From a checkpoint of a small mixture-of-experts model trained on Wikipedia.
Size: 14 layers, vocabulary 16384, 150M parameters.
Training: a variant of Adam for the experts, 5172 steps.
Below are experts of layer 6 (counted from 0) of a mixture-of-experts language model. Rows are named router (the router's row for the expert), up (a neuron's input weights, with its number) and show model dimensions 256-319. Each number is 50 + 12 x the weight over its row's rms, rounded and kept within 0 to 99.
Before each expert's rows: "gets" lists some tokens that make up at least twice as much of what it gets as of all text. This comes from a sample of Wikipedia text that the model never trained on. Tokens count by the router's weight.

# expert 3
gets: "was ", "1 ", "2 ", "3 ", "5 ", "6 "
router:48 49 51 53 56 45 61 80 61 71 44 54 49 39 49 38 37 47 29 52 42 51 48 54 32 52 38 44 22 56 54 41 27 49 43 57 55 28 62 37 47 68 45 40 58 62 34 55 40 72 49 46 70 55 57 37 51 38 45 49 39 54 65 56
up0:54 52 46 27 39 35 49 50 60 59 45 60 43 41 63 68 52 45 42 43 04 45 39 59 53 63 41 47 46 40 44 78 52 59 40 28 73 73 53 31 63 37 33 55 51 47 30 41 51 60 68 69 45 51 37 46 57 63 49 59 52 56 59 69
up1:61 24 75 52 40 50 37 40 66 34 68 23 52 63 55 53 35 31 48 44 70 43 55 58 56 45 67 49 58 57 59 56 58 41 60 62 49 53 27 48 55 47 68 47 46 42 51 50 52 47 57 61 45 49 43 58 47 56 46 59 46 53 52 62
up2:51 69 55 57 28 58 51 49 33 46 26 62 65 68 55 40 48 79 44 24 47 33 45 21 61 42 44 65 56 45 61 48 47 42 24 44 46 43 39 40 36 77 57 47 60 49 32 46 53 47 57 44 45 43 41 41 38 60 35 77 59 55 31 44
up3:69 67 56 22 41 55 41 46 59 44 46 51 64 45 53 49 40 48 38 31 69 41 55 37 88 46 46 78 47 58 54 43 48 31 48 46 58 50 62 47 45 66 46 61 48 35 56 53 50 56 55 68 46 66 28 55 62 50 51 55 41 47 45 58
up4:40 50 12 55 77 31 69 31 34 45 48 53 65 57 62 69 57 51 54 38 56 30 53 44 41 47 49 50 69 48 65 64 73 41 54 26 45 51 32 44 53 53 44 86 48 68 42 44 56 40 48 49 40 59 42 56 28 54 59 45 41 43 48 51
up5:43 44 47 46 51 39 50 54 60 55 56 51 48 45 48 71 50 40 46 50 62 49 71 41 91 34 50 57 57 58 41 36 48 43 64 15 49 61 46 48 52 35 57 65 67 57 21 58 47 49 46 50 68 63 44 51 42 53 66 55 64 40 49 72
up6:38 60 44 57 52 38 35 48 61 44 55 38 42 57 61 30 49 39 62 60 49 55 64 51 44 43 47 44 67 65 40 39 41 46 59 28 59 54 56 52 52 61 62 45 53 44 38 48 41 57 48 41 53 44 65 54 54 52 65 64 16 38 50 41
up7:55 53 37 22 71 30 55 36 35 64 43 61 57 53 48 43 34 59 27 39 58 37 56 65 48 63 32 53 63 65 56 32 17 54 49 60 57 60 41 50 51 19 30 45 55 71 54 58 48 52 45 44 34 50 54 52 50 26 42 59 59 53 60 56
up8:78 49 47 46 59 48 48 45 52 32 41 54 42 48 46 44 42 67 39 32 75 61 35 42 67 44 48 53 44 62 49 56 57 40 34 55 40 39 51 43 61 39 33 53 38 32 60 59 36 48 40 50 63 44 60 61 53 37 56 51 69 33 61 48
up9:55 63 41 56 38 59 59 35 30 63 53 50 66 65 75 58 69 44 65 43 50 42 47 66 70 59 48 44 74 61 58 34 44 60 67 57 51 40 45 47 40 68 44 36 41 46 47 55 81 68 48 43 53 43 39 40 67 64 91 64 58 62 40 42
up10:50 50 44 61 71 47 62 42 37 49 37 31 38 47 42 83 45 67 53 64 48 38 64 68 55 40 64 53 61 56 48 64 36 59 41 50 54 51 34 45 62 25 51 41 48 67 52 61 59 38 53 62 45 63 63 67 52 49 34 52 61 46 58 65
up11:43 44 42 51 51 33 48 72 58 39 39 50 59 55 51 20 36 56 48 64 44 44 36 51 63 38 25 45 49 53 36 63 59 63 56 48 63 41 65 46 61 48 58 52 43 84 52 67 63 54 63 60 45 35 57 56 35 60 48 45 57 61 47 53
up12:50 27 56 62 82 45 48 57 51 44 78 23 66 36 47 77 22 43 57 66 49 40 60 79 49 45 63 44 45 43 47 44 51 52 52 25 58 45 56 45 34 40 45 40 53 56 30 47 60 45 61 53 51 35 72 37 38 68 33 61 33 43 54 53
up13:41 43 55 33 70 31 50 70 63 57 45 77 41 50 54 34 64 61 46 59 61 57 57 57 60 44 71 61 47 36 46 39 56 41 43 41 26 57 50 45 36 69 50 65 57 60 39 71 49 63 49 44 51 42 42 38 34 53 41 43 29 28 63 39

# expert 6
gets: "of ", "the ", "Army ", "Air ", "th ", "War"
router:60 50 56 71 57 47 54 64 50 80 50 48 38 48 57 53 37 50 53 42 47 13 48 42 44 39 50 57 44 46 56 47 14 46 44 49 66 50 47 26 53 39 41 46 49 40 38 38 38 52 35 33 92 47 57 50 36 45 46 55 58 51 44 46
up0:25 77 70 48 51 70 41 53 54 39 48 50 64 35 54 52 45 10 27 50 44 41 56 60 51 42 37 63 32 49 46 61 47 56 46 54 62 45 43 65 64 57 55 44 57 49 43 54 54 46 84 49 42 44 41 53 67 37 51 42 46 50 43 37
up1:40 70 57 51 47 43 33 46 79 49 33 23 65 66 43 55 56 45 61 70 52 42 56 62 31 17 57 49 67 43 42 44 50 31 41 56 59 42 59 51 47 63 53 35 58 66 39 62 58 54 40 63 56 44 51 59 27 36 44 60 72 63 48 52
up2:24 35 47 62 31 51 43 44 54 56 56 50 55 27 39 55 38 64 44 53 54 58 45 42 57 46 54 36 52 47 58 62 77 57 53 41 39 47 28 34 52 52 36 58 55 52 62 56 78 55 58 43 60 64 32 51 57 39 67 45 72 59 53 32
up3:61 58 50 40 48 59 70 65 50 33 67 38 37 43 71 52 56 53 37 36 71 49 43 64 50 58 64 27 50 57 44 33 67 44 64 63 63 50 62 51 43 61 58 62 53 60 68 46 40 53 63 47 60 46 68 48 51 47 55 61 47 54 64 27
up4:30 52 59 62 48 56 64 55 31 50 64 38 59 52 51 50 62 38 55 49 54 37 48 46 39 44 32 37 53 50 63 54 60 42 42 30 41 50 57 67 49 51 38 43 64 55 52 48 54 53 46 30 58 31 65 66 72 26 28 14 42 38 67 64
up5:43 50 63 55 69 43 55 54 44 43 40 36 61 65 51 55 63 48 47 52 41 40 51 21 51 43 64 64 35 61 58 53 27 55 79 59 60 50 31 55 37 42 69 45 71 57 61 40 58 63 68 47 70 63 52 44 55 40 49 54 49 44 39 45
up6:37 30 78 55 48 43 50 47 51 31 59 48 54 59 64 62 50 55 40 40 57 53 49 57 37 68 45 25 42 57 42 52 45 48 39 29 37 33 48 47 52 52 49 47 32 36 38 46 44 57 38 56 50 63 66 39 27 42 47 44 56 68 54 47
up7:48 51 72 51 48 38 74 54 33 40 71 72 56 48 36 45 57 45 54 55 44 57 53 51 48 68 50 36 64 52 48 53 67 26 47 62 50 52 60 59 59 52 43 47 39 56 46 18 34 63 25 74 64 38 60 55 40 50 29 43 41 41 66 42
up8:74 42 36 52 77 58 41 53 59 53 52 51 49 76 47 51 69 81 61 35 44 54 33 38 54 41 54 41 50 62 28 61 31 40 39 50 43 49 41 63 42 69 52 51 50 39 46 52 55 58 43 50 60 82 49 70 47 44 52 53 58 36 60 64
up9:52 51 51 55 38 45 43 61 48 37 45 37 54 82 60 47 62 24 39 55 48 55 33 52 49 56 42 60 50 53 37 28 61 30 54 54 63 38 45 38 42 50 50 62 45 55 56 44 44 46 49 50 50 50 53 47 62 68 49 50 42 57 67 51
up10:46 35 48 56 49 39 79 63 38 43 47 50 51 61 49 71 45 68 76 26 67 39 35 65 39 62 51 45 66 68 55 35 47 53 40 52 38 48 36 40 47 59 39 55 41 68 59 60 32 58 36 19 41 53 48 44 36 62 70 50 39 56 40 52
up11:52 69 46 40 38 50 42 60 41 38 48 62 56 61 87 63 70 38 65 19 40 58 75 65 33 50 52 65 57 50 35 45 41 45 61 58 75 40 51 63 57 52 56 60 41 68 71 86 27 54 75 61 50 49 41 49 32 61 50 71 84 44 36 52
up12:51 39 37 35 48 61 53 64 74 44 59 65 47 62 69 26 66 47 31 61 60 57 58 63 51 55 36 57 54 65 35 59 67 50 55 42 32 44 70 37 54 62 40 39 40 59 74 58 40 56 60 72 37 63 54 58 45 45 51 56 49 42 61 55
up13:61 26 58 53 45 59 61 53 42 46 56 66 50 63 78 75 64 53 59 42 56 51 20 63 70 56 61 53 53 55 49 53 54 45 54 62 34 37 32 55 53 42 40 58 54 57 52 53 39 50 79 54 49 47 41 37 71 49 47 80 65 46 35 63

# expert 13
gets: "and ", "or ", "that ", "than ", "o", "on"
router:50 48 59 40 68 42 45 71 55 62 35 53 55 50 55 65 46 53 34 38 53 43 46 78 66 40 60 45 57 70 39 52 24 36 58 35 46 26 48 36 70 57 34 60 63 42 36 36 39 86 59 60 79 53 49 36 55 50 40 67 61 64 55 46
up0:35 59 58 54 39 52 36 59 37 45 81 48 65 30 55 55 47 46 37 70 61 44 58 53 48 50 52 49 72 51 40 77 45 38 53 46 49 39 49 62 44 32 30 57 51 44 60 59 51 27 30 35 41 61 38 48 45 62 59 68 31 46 60 73
up1:46 16 75 61 50 37 61 58 52 30 77 53 40 25 33 36 67 65 37 74 58 50 70 44 23 55 52 47 55 45 47 51 51 36 62 44 55 48 78 69 49 48 32 44 60 50 69 71 38 31 30 75 30 38 45 66 35 45 51 37 40 59 45 59
up2:54 52 53 61 61 63 54 49 57 32 51 46 60 31 42 46 68 20 42 64 42 44 52 48 40 83 47 54 45 48 62 54 40 61 46 61 42 19 54 40 42 45 55 63 49 46 35 58 45 50 50 60 52 45 66 45 60 63 65 41 62 66 44 40
up3:60 22 66 47 58 70 50 29 38 44 49 41 53 70 57 49 43 40 43 38 45 52 67 49 41 62 60 59 56 57 66 35 41 39 43 56 39 43 62 57 32 65 30 47 47 62 62 52 27 73 70 67 51 41 54 65 70 58 65 37 51 22 40 50
up4:37 59 43 59 67 37 53 74 57 48 38 34 34 32 57 55 65 61 64 49 31 45 52 44 44 49 41 56 39 53 50 48 52 63 65 59 40 44 56 45 41 46 47 76 64 66 39 48 60 50 39 62 38 40 41 26 55 42 58 29 45 31 38 57
up5:51 32 50 41 59 52 51 61 40 26 59 45 33 60 62 25 61 48 38 55 53 59 44 51 62 82 56 47 13 58 48 58 23 61 66 47 41 53 44 54 38 76 70 70 56 42 38 52 54 51 22 39 70 34 55 62 45 53 33 45 22 51 40 63
up6:37 35 58 55 51 61 52 55 43 48 46 66 63 46 67 47 82 66 52 39 80 48 48 43 41 47 30 47 55 48 58 56 70 58 27 63 53 71 52 48 65 37 65 58 61 45 44 78 44 51 47 44 45 22 71 45 57 57 43 63 59 52 49 54
up7:55 57 69 41 76 64 41 59 49 37 58 23 28 32 64 65 46 55 41 46 38 47 73 45 39 55 47 51 47 48 45 63 56 67 50 46 59 45 28 61 54 56 55 75 68 49 60 38 64 60 22 60 42 61 53 45 47 38 56 39 63 61 49 56
up8:33 74 45 57 48 50 58 76 49 51 49 61 21 53 38 47 64 47 35 39 41 52 56 54 55 40 50 51 54 49 59 40 55 58 60 46 53 56 57 39 46 53 37 51 58 44 55 37 36 55 77 63 60 46 31 55 51 43 12 45 46 51 20 61
up9:47 51 41 52 64 50 39 49 37 75 56 53 57 36 42 46 40 44 71 70 48 52 51 63 57 68 47 59 62 41 27 55 42 70 55 70 54 50 43 36 33 37 49 50 42 60 64 53 32 45 50 47 40 51 35 72 32 24 43 60 71 39 58 40
up10:43 37 76 52 63 40 29 61 45 61 41 52 46 43 47 45 50 37 47 56 55 55 69 29 49 43 44 57 60 46 87 36 41 45 45 45 48 47 42 43 42 47 52 47 65 54 58 45 31 50 37 54 58 39 46 69 56 34 55 52 59 53 63 45
up11:23 70 71 13 59 61 62 49 55 66 49 81 57 44 47 49 43 53 37 54 36 67 78 26 50 52 54 47 35 53 50 67 59 53 30 43 63 53 55 52 64 61 63 33 43 46 62 40 54 56 31 54 64 60 45 50 51 46 19 62 51 55 26 50
up12:46 65 43 37 59 60 54 60 52 57 27 55 55 65 42 52 58 55 45 42 58 60 36 50 79 44 31 58 42 55 42 43 48 49 47 39 42 46 37 58 63 37 64 68 33 62 54 43 40 59 50 35 46 63 44 33 59 54 34 33 52 48 49 43
up13:39 55 50 23 47 66 53 45 57 39 65 73 55 68 45 64 57 62 53 67 49 53 64 34 53 59 48 32 53 36 43 39 47 30 49 45 55 39 70 29 54 53 80 45 50 43 48 68 65 33 54 65 30 70 52 62 43 64 60 62 45 45 52 61

# expert 2
gets: "- ", ". ", "-", ": ", "t", "based "
router:56 55 71 35 59 59 50 56 56 51 48 53 35 51 66 36 51 74 47 50 62 40 56 55 52 47 49 59 53 47 49 67 39 21 53 57 32 25 44 32 71 55 51 62 34 71 33 53 28 77 56 46 67 68 54 28 57 63 40 68 55 65 46 50
up0:45 34 53 49 48 56 51 60 54 53 68 61 55 54 72 52 41 69 35 62 67 61 44 31 60 49 57 57 49 62 51 56 63 34 49 28 43 65 38 30 47 60 31 63 38 59 32 33 50 46 64 47 40 67 51 33 48 52 64 53 64 50 67 49
up1:30 46 55 50 27 51 48 61 60 61 41 46 68 64 67 59 69 45 52 46 58 78 55 69 47 64 39 32 48 55 49 30 38 36 44 34 45 44 36 70 38 31 52 52 80 65 55 41 64 35 41 45 49 49 46 54 56 42 63 54 44 64 80 53
up2:49 59 55 56 50 40 40 45 56 55 62 55 50 47 55 39 62 55 44 46 37 49 45 52 48 51 42 52 60 48 45 29 36 47 56 63 56 42 37 81 32 41 55 62 49 43 53 48 67 45 43 51 62 59 59 29 59 58 72 58 55 31 45 58
up3:40 60 41 44 49 43 51 54 45 54 48 65 71 78 53 56 63 54 53 45 46 54 39 52 57 47 53 60 40 34 69 49 47 44 51 35 56 60 50 47 35 73 54 45 64 58 77 53 25 52 51 42 50 46 52 71 53 40 56 48 50 39 56 50
up4:27 53 60 44 63 65 49 43 60 52 41 53 60 50 43 57 57 31 56 48 43 75 45 60 55 73 41 63 60 21 47 47 53 49 60 31 65 50 67 52 49 58 39 36 61 40 56 34 42 57 62 57 52 33 78 66 41 55 61 52 54 42 58 64
up5:35 28 51 43 55 68 44 50 50 54 64 60 39 41 50 48 49 50 39 41 55 43 34 48 59 52 51 42 54 43 62 54 63 62 48 56 40 62 42 49 52 46 54 57 45 77 63 51 46 55 63 48 60 32 58 32 48 35 66 75 71 44 55 68
up6:48 65 55 68 49 41 28 58 28 47 61 61 43 68 33 55 68 71 75 65 48 27 37 56 60 16 63 43 52 58 60 69 63 53 58 44 49 45 62 33 43 35 53 56 67 34 33 42 73 43 31 58 41 55 32 74 51 60 43 60 47 44 31 85
up7:46 67 55 63 31 56 44 39 41 76 59 33 46 50 29 53 61 53 43 44 40 39 54 62 63 48 47 47 52 65 29 42 58 55 50 58 51 64 50 54 64 48 76 46 68 59 46 57 41 42 70 53 39 65 36 67 60 40 35 76 48 52 38 60
up8:50 65 54 53 59 55 55 39 58 61 62 54 74 64 54 78 79 42 65 64 48 33 57 38 60 48 58 50 73 56 47 31 45 49 51 39 53 68 40 52 59 49 50 25 39 62 49 63 36 58 49 55 46 67 57 52 44 44 60 43 60 60 46 61
up9:43 50 62 41 58 51 55 46 56 37 70 87 78 43 68 73 77 52 44 46 45 53 22 48 45 41 39 58 55 55 73 22 63 40 23 36 49 52 48 43 74 42 31 54 59 53 69 38 60 55 51 44 40 59 54 37 63 28 48 55 54 53 34 73
up10:48 46 62 37 65 60 24 62 63 37 29 43 43 61 48 42 50 48 62 47 69 49 59 46 62 57 45 55 32 60 58 62 57 36 45 46 30 59 67 33 44 61 41 44 65 48 54 30 42 36 41 48 51 27 48 64 37 43 44 51 38 43 58 89
up11:45 41 36 71 71 60 52 52 45 54 58 53 37 47 32 39 63 68 79 31 46 51 45 56 28 51 64 53 44 43 74 58 68 54 39 40 45 53 53 51 43 45 51 62 59 47 65 53 61 47 71 77 47 61 32 51 72 49 41 58 62 48 44 58
up12:18 66 61 42 32 52 63 70 49 42 35 48 60 49 52 88 43 49 54 57 55 52 61 57 36 72 53 64 46 60 43 37 48 44 78 42 64 44 51 34 39 51 55 57 50 64 38 54 35 55 57 26 54 70 47 61 58 55 49 43 50 46 71 52
up13:50 58 73 51 61 64 34 41 53 45 64 36 43 52 48 79 38 46 46 68 54 43 67 37 43 54 66 52 53 28 41 38 39 54 36 54 41 36 53 43 55 55 56 41 53 63 28 50 44 39 43 74 53 40 58 28 48 63 33 48 46 54 50 52

# expert 15
gets: "es ", "ers ", "s ", "s", "ers", "es"
router:58 52 56 49 52 38 28 72 62 65 68 73 65 60 66 46 59 55 53 41 33 29 52 49 57 40 26 72 65 63 54 39 31 33 61 52 39 41 45 35 71 73 45 60 55 64 53 49 39 62 40 42 63 44 22 34 46 68 65 54 66 57 52 62
up0:63 62 29 42 51 62 44 47 45 52 58 68 53 32 36 67 59 39 77 69 54 46 60 45 56 35 39 25 49 61 53 53 50 59 60 47 41 69 49 50 25 39 41 50 36 54 57 39 63 47 46 37 43 52 49 39 37 67 74 61 60 60 66 53
up1:30 41 44 33 67 37 53 53 71 41 57 38 10 53 67 63 37 66 52 51 42 60 45 49 56 54 46 44 62 41 37 54 56 41 28 47 34 51 60 56 50 43 32 44 81 64 43 44 34 32 37 58 57 38 77 64 67 50 65 58 37 40 41 61
up2:46 42 66 62 76 49 54 59 29 31 29 55 34 54 43 53 77 50 61 52 54 45 76 49 67 23 46 45 64 43 33 72 43 66 56 62 47 57 59 58 34 39 34 51 34 34 37 33 71 58 64 55 49 47 58 46 20 82 66 56 52 72 55 37
up3:37 39 71 39 59 25 51 57 47 45 66 46 51 44 45 39 45 22 50 60 35 59 52 60 59 43 55 59 72 64 44 51 54 51 54 51 63 57 41 43 44 51 33 60 27 65 51 43 57 49 59 35 72 58 35 16 65 46 60 36 38 48 50 52
up4:59 36 46 34 49 46 62 85 43 23 61 50 40 64 50 25 51 35 41 51 82 65 46 46 54 55 43 46 38 57 47 51 58 47 51 42 44 35 47 30 41 35 62 57 58 45 65 52 42 37 66 61 32 72 52 45 68 48 65 48 57 46 30 64
up5:41 52 60 68 46 50 53 40 58 60 49 42 50 40 66 60 43 32 52 51 65 42 50 57 49 43 71 63 39 48 62 36 43 45 33 42 51 51 51 42 56 50 31 57 48 21 43 54 40 46 44 28 47 36 32 45 60 40 48 41 83 61 40 52
up6:44 77 29 47 44 61 49 49 48 40 42 27 55 60 85 55 64 37 60 59 21 47 47 58 40 61 64 40 38 40 36 78 42 33 51 65 61 42 55 47 50 25 55 43 72 24 57 52 26 36 19 54 80 58 49 48 48 69 60 54 46 44 76 67
up7:34 49 32 59 48 76 71 57 66 39 45 49 52 42 51 47 33 68 45 43 46 46 51 41 35 55 73 55 52 27 50 33 46 32 34 45 46 49 46 49 69 33 70 37 35 64 59 60 51 45 29 63 60 56 56 52 29 33 52 44 61 32 35 49
up8:50 20 70 50 39 49 44 60 46 59 30 49 56 40 55 47 34 41 40 51 52 72 37 61 53 47 44 42 43 43 48 54 35 64 42 43 36 46 45 59 33 50 46 64 52 64 35 49 54 53 59 36 31 54 67 40 52 35 50 40 39 64 46 53
up9:64 40 43 48 56 55 49 49 36 57 48 45 52 61 34 36 50 49 45 58 46 65 71 56 75 56 71 51 45 80 83 44 39 51 60 50 53 59 31 19 46 51 55 59 38 55 36 52 53 21 37 26 38 54 44 40 43 40 31 74 56 53 43 55
up10:59 65 50 41 69 46 60 49 60 59 49 40 50 69 45 48 63 54 48 35 47 42 59 54 46 58 54 32 46 59 59 49 40 45 37 36 40 57 65 55 45 57 38 59 49 55 57 41 32 59 49 48 45 40 62 37 37 67 66 57 43 07 44 63
up11:60 59 63 40 39 65 58 28 44 56 33 58 45 32 45 34 52 42 34 53 42 37 66 47 50 30 45 48 61 58 57 50 55 25 56 52 72 39 43 20 51 55 63 43 43 26 46 40 58 50 68 56 61 44 47 52 79 52 19 59 40 64 51 37
up12:65 35 56 65 33 22 47 45 50 49 30 43 64 57 48 52 25 52 43 48 45 53 48 58 61 56 62 53 43 46 25 47 31 41 52 44 50 51 43 60 44 37 57 73 51 41 51 51 62 55 66 44 51 29 48 77 45 41 50 46 57 62 52 41
up13:44 70 49 59 75 62 46 72 40 40 39 49 44 75 45 42 69 76 39 62 58 38 47 59 44 55 49 59 45 28 51 56 69 63 49 39 65 38 64 38 28 59 53 40 50 39 44 75 25 56 36 41 79 53 59 61 50 45 35 29 50 61 40 35

# expert 7
gets: ": ", "- ", "family ", "name ", "is ", "species "
router:20 44 42 48 34 56 57 68 59 56 50 54 50 54 50 31 40 56 32 23 65 00 26 38 49 34 57 55 49 51 65 56 14 45 32 62 59 31 61 42 66 61 23 46 74 61 46 56 37 60 49 55 66 55 58 36 50 34 47 51 57 49 41 76
up0:49 44 66 69 62 59 76 49 42 37 39 32 46 54 51 45 60 38 57 45 79 60 62 48 67 49 48 49 47 46 56 58 58 55 63 47 58 30 66 39 56 68 67 59 52 72 53 55 37 57 63 48 59 51 38 67 34 65 54 50 54 52 51 44
up1:66 57 51 45 52 50 45 43 51 54 55 37 70 47 45 48 58 48 55 58 56 27 24 49 42 79 69 57 70 39 50 42 43 46 54 55 43 63 38 68 29 54 53 63 72 49 30 28 60 65 58 58 58 60 39 52 54 62 50 47 35 48 48 48
up2:42 43 48 41 48 35 65 46 49 44 53 49 64 38 54 51 42 54 40 41 43 57 39 71 31 76 43 59 31 72 49 47 66 61 34 61 55 57 42 65 47 52 52 67 64 24 44 50 59 35 44 47 59 25 43 32 41 42 51 59 27 45 29 40
up3:52 50 54 53 43 40 53 58 59 60 64 31 76 46 49 60 54 42 60 53 43 54 63 58 50 49 44 54 51 56 49 55 37 77 38 21 71 38 57 62 50 75 54 57 49 48 42 53 43 48 33 45 38 66 33 51 65 40 38 43 55 37 56 38
up4:45 56 66 66 75 32 46 48 60 57 58 59 64 42 44 50 55 39 40 61 56 42 57 70 20 60 59 57 61 57 44 54 42 48 66 48 58 67 51 52 54 42 45 40 48 35 51 76 64 61 57 41 60 46 48 48 57 64 35 36 39 53 54 55
up5:53 64 53 56 49 28 44 54 57 51 53 51 50 60 49 70 63 43 53 30 54 46 50 54 48 46 83 61 47 57 38 48 42 46 59 61 51 47 52 50 58 35 45 47 46 69 66 58 46 66 32 58 33 33 41 62 34 42 61 77 65 51 57 49
up6:50 53 53 52 48 51 41 62 58 63 44 46 48 90 49 49 74 43 63 61 71 32 56 47 56 54 26 74 49 55 56 49 55 42 55 56 49 35 65 40 43 47 55 59 23 50 55 73 52 43 48 55 59 26 67 50 37 52 56 60 41 63 46 37
up7:81 36 59 30 70 44 50 45 58 59 54 41 47 64 38 64 64 56 59 51 45 48 42 50 69 45 48 39 41 54 19 50 54 70 46 47 46 27 52 45 61 60 43 80 51 46 40 29 62 48 58 32 51 40 77 45 48 38 21 41 58 59 40 52
up8:69 56 27 36 56 54 34 42 47 33 71 64 46 67 54 47 44 47 55 45 74 64 55 59 49 62 44 52 51 38 36 53 18 56 54 61 71 72 54 70 58 42 60 63 52 47 67 59 48 41 51 73 52 49 44 46 60 44 46 53 34 57 79 46
up9:71 63 50 55 69 47 41 32 43 52 40 26 56 38 69 61 57 48 63 45 64 72 65 43 36 38 75 41 75 34 52 61 43 63 72 41 80 60 54 29 56 59 39 42 24 41 44 37 54 54 51 32 63 65 58 53 60 54 68 50 41 65 73 32
up10:60 45 50 65 47 47 47 62 32 64 55 30 44 60 51 64 51 41 52 58 51 69 50 53 66 53 23 47 53 56 35 40 53 50 83 37 48 43 34 36 50 59 60 71 58 62 42 59 54 59 61 54 69 59 37 56 60 49 44 48 59 56 37 50
up11:47 59 57 34 52 54 45 48 50 48 50 39 59 51 39 48 54 61 42 33 51 52 76 37 55 51 52 52 77 51 63 69 56 46 41 51 42 54 53 65 48 41 57 49 48 71 62 51 39 78 51 47 73 71 76 51 57 54 76 48 66 65 32 43
up12:42 45 57 63 46 37 79 39 44 55 61 42 44 36 50 56 71 62 31 57 43 51 68 49 36 51 51 20 66 29 56 51 60 62 53 50 51 47 60 58 66 35 54 52 48 35 52 72 65 31 79 30 55 54 75 48 44 47 45 46 48 57 52 49
up13:50 62 57 34 52 44 41 35 58 37 45 51 57 67 60 41 59 70 32 67 49 51 32 34 36 26 24 33 63 39 51 65 45 49 73 50 83 55 36 53 52 53 39 81 30 42 23 68 50 49 61 50 41 39 42 55 41 56 46 67 42 40 39 43

# expert 5
gets: "==", " ", "|", "===", "== ", "— "
router:36 47 54 37 38 40 34 70 63 56 46 38 49 57 77 29 68 57 39 29 61 37 48 52 54 33 43 64 56 58 48 59 50 31 39 47 52 18 63 33 61 69 34 29 67 46 33 39 41 57 56 38 97 46 45 41 41 57 31 60 54 42 40 59
up0:44 48 34 49 63 47 48 48 57 63 75 57 55 51 48 55 50 64 62 38 54 48 40 33 54 41 50 42 57 53 48 66 61 30 62 53 50 54 36 44 57 64 33 57 69 48 12 35 68 29 38 38 53 23 51 56 48 35 65 58 51 42 44 50
up1:47 69 42 66 49 61 57 46 66 65 48 40 44 59 45 42 33 76 37 44 59 64 16 51 39 42 42 57 48 59 41 60 67 45 49 57 46 55 56 60 41 50 52 30 46 27 68 48 67 38 40 50 71 51 57 43 57 56 50 40 65 51 44 48
up2:48 35 46 65 41 52 73 42 45 49 45 45 36 55 50 61 62 21 50 59 66 39 53 56 33 53 50 37 63 50 48 40 56 44 47 27 40 36 63 47 33 50 53 42 67 73 66 70 62 53 46 66 52 45 68 49 63 74 52 81 49 35 52 47
up3:36 51 49 47 53 44 57 65 45 42 46 42 27 44 10 55 54 59 56 49 47 56 46 55 57 43 61 42 79 67 57 51 38 55 55 31 30 49 55 45 39 34 51 57 63 59 51 83 32 63 69 62 52 69 37 22 52 57 47 51 32 45 55 51
up4:64 36 37 32 68 47 44 55 42 51 56 45 72 40 28 68 47 39 63 11 32 56 51 46 41 51 48 55 46 50 43 49 51 55 51 38 44 60 43 57 44 48 36 61 47 33 50 52 63 72 42 50 39 40 35 64 44 33 61 50 50 46 52 58
up5:53 53 52 83 49 44 67 55 60 49 53 56 42 60 41 74 39 50 56 37 38 42 43 67 55 66 57 55 62 53 33 63 39 39 34 36 41 61 69 45 72 52 45 66 57 60 48 56 39 65 46 58 33 42 67 52 35 63 47 56 80 75 36 42
up6:48 47 50 58 49 54 54 51 45 43 54 68 49 65 60 49 48 39 74 64 74 54 34 55 35 50 41 39 48 33 72 42 38 23 50 54 74 35 33 65 52 43 50 31 54 49 39 39 20 45 46 76 41 34 36 48 40 48 61 33 53 36 46 40
up7:63 56 58 29 52 51 43 52 61 40 54 43 50 30 56 56 45 53 37 46 42 62 82 40 57 54 37 47 59 27 40 42 44 54 60 38 51 53 53 50 48 63 54 49 26 53 54 41 34 43 42 33 59 70 12 47 51 46 54 45 45 87 59 62
up8:38 80 65 56 54 49 50 64 65 43 54 45 47 61 46 73 52 53 57 25 58 56 43 36 56 62 40 54 05 33 62 53 45 79 37 45 53 56 53 51 53 62 55 44 44 34 50 40 36 30 49 21 70 55 72 63 51 59 45 43 63 61 59 50
up9:48 45 66 54 49 68 45 54 27 58 53 39 29 39 40 54 55 41 37 41 56 49 53 57 67 55 46 48 55 65 44 43 44 46 49 45 53 30 60 55 55 40 58 74 61 44 66 64 39 48 85 47 48 51 41 44 46 45 52 71 41 49 63 43
up10:45 20 66 54 51 53 22 57 68 35 42 56 44 44 55 60 68 54 33 60 52 63 33 59 48 31 41 59 62 47 36 42 33 51 52 22 27 68 51 48 32 60 61 38 39 46 39 49 48 53 65 27 37 49 54 50 58 66 42 43 39 62 39 57
up11:41 58 57 73 59 42 54 60 56 60 79 55 46 63 47 70 42 36 56 57 38 38 57 45 49 53 71 50 59 51 29 55 41 62 39 47 80 41 40 42 60 37 41 43 64 57 18 50 61 55 61 52 30 53 60 56 59 54 47 40 78 29 58 46
up12:44 17 43 48 53 54 31 60 65 53 45 36 61 51 47 42 57 52 44 28 36 69 65 44 48 52 49 47 48 53 48 30 31 69 40 68 43 74 55 65 37 48 52 42 52 65 45 45 42 65 36 42 41 56 39 63 64 56 34 39 28 43 44 70
up13:58 67 64 61 50 47 50 43 58 52 32 48 51 38 32 86 43 58 58 41 39 49 41 62 39 56 51 70 66 56 67 63 47 77 49 45 68 50 50 48 48 46 49 67 46 54 53 48 31 64 34 56 36 55 38 50 54 51 45 39 53 67 36 34